config.yaml
hidden_size: 192
beta1: 0.95
dataset: "wikipedia_en"
Below are experts of layer 2 (counted from 0) of a mixture-of-experts language model. Rows are named router (the router's row for the expert), down (a neuron's output weights, with its number) and show model dimensions 0-191. Each number is 500 + 50 x the weight over its row's rms, rounded and kept within 0 to 999. Numbers have three digits each.
After each expert's rows: "raises" lists some tokens whose logits its average output raises strongly, later layers aside. This comes from a sample of Wikipedia text that the model never trained on.

# expert 112
router:483476520525590480527556523480458402375459515575502445534589451495515570513447415507533450528458576447505500506558462504472562430572481546489497427477444450487473505491604434454525491502480572572460598550506505463515502508393546431454505497489511542516483436567425479472469536462483589614546410498485561474452598506577511494559500537500566563572483542556494518505552491428512447551525452495593415522515496546473615605472547487562508473410504569541556460559608503435529524533502601494479466514534590499518455481447514459592447501514530529415455528559439557461408470470481493443
down0:539390425490493490436481461546461470506451575492458499472498481456436449557560528479505445447505474470522423527459524503507482445542505464588516448501465476406436455572411572452497505541444574569480525441452493497408529442583585492586392549551489475564483528502488437437496431523573518453487489465536457539487513569516602461596560513550467450435468558534547442469521538498487474528485453469432527452549630488397591490577421474482509597538545504430471504484506432521494410512510486459532396612464488515534430552517521471505597433457451543553394482598542519515556487507538515440
down1:513463489484558486491503510568426528427611476443578498488509503556484401436452530451495512478466621535438574525456551476455415445513542487458556444554488466475520492526525474482461530428552415483458516498577414660453477405531503495571517504489565513488523445514509498631515466488462479425506516501419421477480551523543470417544529475594427477466438583495496517462601466454479552449471496510529541585495535549461511552480532520508410524499521483511460444533531512433487460484477506510486532500595433460479630455578431524538578458409497363516450364525556449512458503557483494513
down2:524487504477507624495600600518516481456426495465514539578449469483478464564498451515494561461534452454606505421548470446581411410481500548483414555471498514526450524583465457496554495374424585446517512529488488504502547473403490549459551541455508468478509487515420412520507394458472479534540518571595491560481489523446552523490480404542555513474522454465583558576481553516447326551498470579512535366558450530519414477449517508500475464556468512504469484552487533453432534554497428498489425524477488475509411498496533499480541568554552418455546497465528426403447474463532511516
down3:517487461539487515515542491478472474469538436584448515430591497499566545618523426390465415462425533519506460560498514473446522464424524557418526508588512576603528517587436498512504470519501425518537467490440451470532519520492438472471560474526532449521375502394508510539456453517452472465519536489541512484521534556433571529428402457448496532455498480579524485458514395491487488647493575500525417557453467550557443529607561528527539498510542515409468437478500486501442583527593573456502454515537486502392469457472475443498461451515635521569502498578500470475506580497455579435
raises: ",", " and", " ", " (", " of", " in"

# expert 139
router:516448513552575583469593559450460510487508460554523470515489450523516443569521455567551527461448579462473478548496532451462523520543441589513539421530494413574466521553558522541439569518568539573536501434473455467489491457441565508377474454532488546443524466611468603524441488446396471556539456525475579522535540588520550474477545572597470472505398494549476463536498530457399551609485537460541436501498492428534565441548520563513511450408513617525491478584487488504392512492474442450500419502535527481579489442522388522564489479485475557480475518545409568448458419510501517524
down0:453466522446571509505564479504617590569534520603563631532509508493523482493419488444495534466484540537454650383480424523479376515480477481512529494351487596469541574484473465559538580443424514517406515504535498546508560622552483456418510497420465479475484402528441536600522526567496536495493507530388524438465483532515470494499511438585530462531500531524442525471565448486426514454508496597543530487494495545439508547512488459525525448460457506578474518525540504429514424480535409560512556472399480521526457509520546492546491495508533590482551489432509453531526529557472507581
down1:508468428503401559495527484503407516459551516489448506474423509509485467480423493501544562520508560487513548618476563436562490409561457513532506496433542496538397540519479493525444536484445532519506503492615420466476511517548529595389452541615477516534577495496520478501596533558403483479482525520492525540492510503437506533452525494587641397500485535494522524427570427385447465504571611500419481522503528528519439522507473487437570522546470516501520430502483524472344509435540401541482522537468454533525515515489503537550550467579486519485456661526502497470583454476557469563
down2:509594479407477554495465471579521411569542541430478580520460534463524452504427533450577443594517521454463547402446572526494485496479451485497526484485534508545420487413458546446524413476455481523581542433479527633523434488493449552470549523579526466452476483498544526481501466465548497491383570481499435450487517427515529478587501604468461405473515575491526534541485622526612476549506607511419513487523500427450422516510465489540493417488489516459501535480517499508490498457384580482451515527468523516430557561476494554522584588582483486498486545435481548539569564590389513485
down3:427610469567524503438447481459550550496464429595541568535496504408424439487560470403483517439496549501479512535427455490380504533492519459580562533407495487493530536576459466498483442492459517513543427516531401390499468445579510458389513493548475552529502491479580562517539523481442490560493507510515416380491505555519483561584544546515466471556474545474549531454502408464451478503611427539442458504517524620494521567427498518448516482471539478576624457492462500519518509472560519534550467435619586515496417493517534493471537517515488547502457448438505423555479574595450480452
raises: ",", " and", " ", " the", " of", " in"

# expert 231
router:537555620449502464524502588451463512439510478442487525473607423556501441513543527548624541486510518476497503459478411466469456450565452537528558482519451440518570516404554479511511492538554480482492566463503486453441545468521571509543580444403433466538520454551453538463571441478471482582477488523562502493518560624569393478477477491540550531450464506471527486515483468587469497524414551541594570512498534478453561453450538464565470432519465619498543499569525431440463435445389532475467486508491445491412486453599513590436450580475506555532480399435452467490399460494466515434
down0:490501438527540551414410549527562505464449405545571562429544536482366477440580523501490516524530563504583554452548565467486481458492372523548595469521530625497455449629466423541497500458458545448503574523511533517504513477543443493543438400570543515539470428493459533489527532536497513441506484496427506403576556551510605482504555464640456472521508512469515474597540450572629452458552478478551484499496605468497522493489412505484482501486567467574424531525488519458500499439490467511434495508415489464517573450499482544575563488550474512484502437433529456504574424503507457520
down1:425450519539533421564437477596490470488536446493558542489467527590467495483446475618405619515489459472388527522441544455558476489522436501467532411453432490508526430463531460572474417467525523411536452489552403613525483548445542444537393524463459529473477484478447543475409592492421512564546552492427557463515459499552540517480485411554504521413536516424520472535524459542506584477498498578549504547545463540467564502537520550552539505403587571476472596450489463444528533449456514512447554477436482452503489508496449504372525524481482487543434429467518418485501477423466586534
down2:507451616541563434502536539455514580494456511495541476479480446429520398555452531497496467511511429467484550476457446441596533500401436506609553510485539450652562568477492471494404515478550509538535445508439526452524526508520520513463528523464555569481445513590497507469555527542501427472510399501423468510580552406461506580470438486489473432504531541536530541584560473486493580522470494476543568527436576502453433422599450578540611584554575474575522512471502520537540517481479524516552526547423400388431557504492503486410479457474510484484526496477515461594521581567572498494
down3:409526513537518474422457482535603528539472541422518463487467538536476546427437531546466511589495467534490475582612523538571506499557484471593427390519528517450558551523541478501472508495491457423597566619513532489575443526441467535535421547534410513573481546505443497485548528604470502457434418444471423420473500520474486512601528497537595562474554493475539447468501509518561475558585440557510464524424448554565613538521470537515480475578449494538504477519420440507485385453515484499478470579530393470457514504474432485472541606469490443549470427464458521478590535467568519522
raises: " and", ",", ":", " (", "ill", " &"

# expert 162
router:514526480560511514435553601531454400434516485469510527521490433439517475534497487474563569522500528437539508504609574515449561433484408609535478500530488470554525534463510498564477488466483546485412597510569483575515571524405574553425579435462485506565517477498437514569549532430511497588441486438530494526526530531533424555454511483454596486479449510526518547526433522454413502526456515535555505568493530421453477447522581517515442444456451598400456400506556495426432512497472497509597509490472524469424483548498466454491500504545572570543406484448364525383450456423476521432
down0:467550466574438547486424525456531446546518579483539522564540496531580435420501544517460494548533570517423535454608554521507528538457443516428507438468444352543551514495566436420484480447456432510446493571552468470499444528459534574481495487476514495428498424498467485589522508438516517471497552463526438458485473415605544554536525487512520566500491486489512493420540464374563577493554502512505419450596489526441565492485439528441497492462537488549577430393438455454533508412415474403608521503483472476462508560528405445440479561466492532505481441474486459529520414563557600563
down1:507619588528534473574538420435463523461437366441561528509595452562504473567456510543494485530458509502465498499501544500478434523412577494511453543586398463459456538451483552538509488561486490447499543496386488542465507566495458500499524512447476519446531461450483499498458539518458478530386461479494373467467459508460516608615448433490474546473481477512445562534487480483573512354477543450542513545523461456487506469490606558547504405557549519533543527473490534505546518510536598498592580501600508431503470483538484570586451467430521492450572419525501552588535431500531511591
down2:560486604460532536422540544498528495442518532457540538463477494474484566580620598467394529518465565421613515583519482582456451448435501436485529525466520538452528539443522488384505486516468481498492457488448503478436554389564477490517499429525448417524481543564505531495469550528395413482549516505489503505531565555466496511523457502562489549478543459504588518535497479472654523519503497483419513523573459533492528446445517508434445532509532484527563525497519538487518484486620453559368602421416518571516531388489484453466590485433588462549479439536479567476543535469540494426
down3:427558518589498639456465505582424481473411486471477436519399487487607495535534480415575509603485525538488542544539401466502519467501424513574461471505514445530509448549488442493469397485564480528443536560546432519445488528536536541557498467534568329515537475480475479509447507520350507481502520463491461576398550506411497609454499509490491540521449593510429535458476512517557466554462525481595544460534551429514485500422534537491561508488544534518531461515571455447516480476517534541527528522511540524479490543450535458576482441496538559522533560575451475372528498523561428403
raises: " |", " (", ",", "E", "'s", "\n"

# expert 191
router:551545505515577538527506637482524456418475478502469445487584467428497463518537491525523506521543542459535456458513448416475540492471533551604540441601531511537510468493466459509474533573469484422482611557527558510490480484408567466469491515494490504545644545484452510545417547545392505479497424406575502545555473529504476490522556549510512486498477599543452478459510470421511352597504514502538481529570545486473582566521486463618502487502524575469576416566523502509565473437473475433471438510478466417529504523559459596573421454507536489493395496485413524432408567535460531518
down0:488508588477536481413559581447467488479418518542508496470548502540522460580479448458525466472520507419453579562512507468528351429459513520461569426498628397488525583508471490531543573451517478463549511497487460548462550450437476432529471513559475547517542512469567491588476507526479469521462563579636509557542536484515528488519497581524582628571530525572535495545557466494468480430495553491491502541565505527490453515559483529539564522497559536544361460535447496533437578620465439554492520519342429490636470454488488557537503508555476525546479474555487455492471555493456484515
down1:501497496461522505408481466530476462514415497483498500517547586440510576462579576515520500527505486522520467552536521501499447526579414584495523516571584529486576493529561551481496504487546533471643554471562471534453480507501536445553479491487553457489481559491602482553438579577477586422531464517450618501566456458507540512545468468600525437471496617582511403479555494487492397512494514458611474524531539477545584493521490570478451603471538497482532560576456522518502513517534522467581428456433512548585613559472393454515528501509506565504538498480481484501403589545360471438
down2:447449504519490438576525486556569435510531458526538481492460482424516490512466427570504584533459520518461544548533495515474584400510634576582510626565597531547539402458591555497451570578564513523550504509538476463563459506449555539503460452485494439497466489482475526546570559453495477524422495517453488452534481476577532548531544454568488488506374511499472539561525489484443494517601511567446549433530482475497456490434423509511553497435400531487464497441574486497607440446489585460460487482475503607518475446538428455440350500525523559460467538468485536381429514484561468516
down3:514553415486569439498512577553504425510557566549529505504539553574552518467510542497502384619445436481469471412493386449463444495470508467546467522529553541570503464552441495483544414495527482451551543556449527554556482469417501469487539535542412622533584483497451538481436374531470489389479488466596535501485451464538521502469484468487428553570519441524429504378416444554556553522437437532511550533495487488548517501433497548568476537552457582434496491427494475481500571582483487519531576557555494450454543491419519445477511507534536394538466591462547532446552524508490543598
raises: ",", ":", " -", " and"

# expert 213
router:504442518526527477409539430513459551441492485565499468544454548432546512568545411506570508532455573454445563406528491489478520487546536554534484411502494552528532469487573469376542493524496440588448540492455448507513511473463525487411544518527473561514559492573448569548570471534481510488539430389533541476507576504558496494590593624516508531534406515504398510534504418397480467504482563454532448475474449437441510525450570501473581495427521492450450460548472536365490488440544560537454519493508570502479420465463459462465491438463505573514458485454381540586463361527559462488
down0:469541492479530544423497580423478591505521477541436546538519467390464582488490513536452511486582543463504385514520493494456521593572552501537375516507471537546446566464419465560498487533453554469394434489429538443459501441472415501520401470483541480506484508509569571510458539523473488461500484531522612557532480653470475463453570485515401504498616503518541532521487551517442460555619519509516517560426489457499475548481601515486467520488496479493609465445520536514486507413474555590544490420444438509425496555429497479545472458442460444518474521473487551378501454505532620529
down1:515473541561512463482493471452475434437487544417457460503477408512495512322575519458511452424507455454389519544436459510486481524511550478484458449508606494461487422438494599480537471424600487522511499522512410540451503380487535543469511456563579495533406563468460612453619445540506567479477497490474452498466514460469454517442445543534370443533507525484478516475401452461571465462438542497506471445439459576473474504509575552510418539472525499393472507457482503451487526582488472484466417464466380489548476475515496481424401508461454454471534473508461565510420500493557578531
down2:511601478413439545476507535509473416595486577396532598546518499519377489521475517464600387426546448548476489555547506469427508492545503532498445565468481538482447515516511462440411498495650461465599493535572490502494462462490567578524547504491509479462510500426512515485520506525534494547484510499483507570490442477491531630533500557552438543540541514444531531589378517525526468554549461583523537439464542424556475414607479585523453549618535524543600538470479477433454523486537472457573484453522417506527501464466549470478461485450511533501548478617514418429513507502475488443
down3:401469438554450468454547507438529474535569601495476603441467540510459470486447547405499493533494481547523493605439492562492509501504524452473508415501451522533422538572451429511542466471476505532478406571507448464477518453511506490488416488574446539525527441615471526538437476502525576418619492534589515521439408552526525477505512417521499473559519400475564475449451537516501618448436508425533483590488511523494467500499408523611562539471525451460457500456493510516428455415600504556468512557544422531524535566542608526422547558566596509502483544533463467515513622505509497473
raises: ",", " and", " (", ".", " in", " |"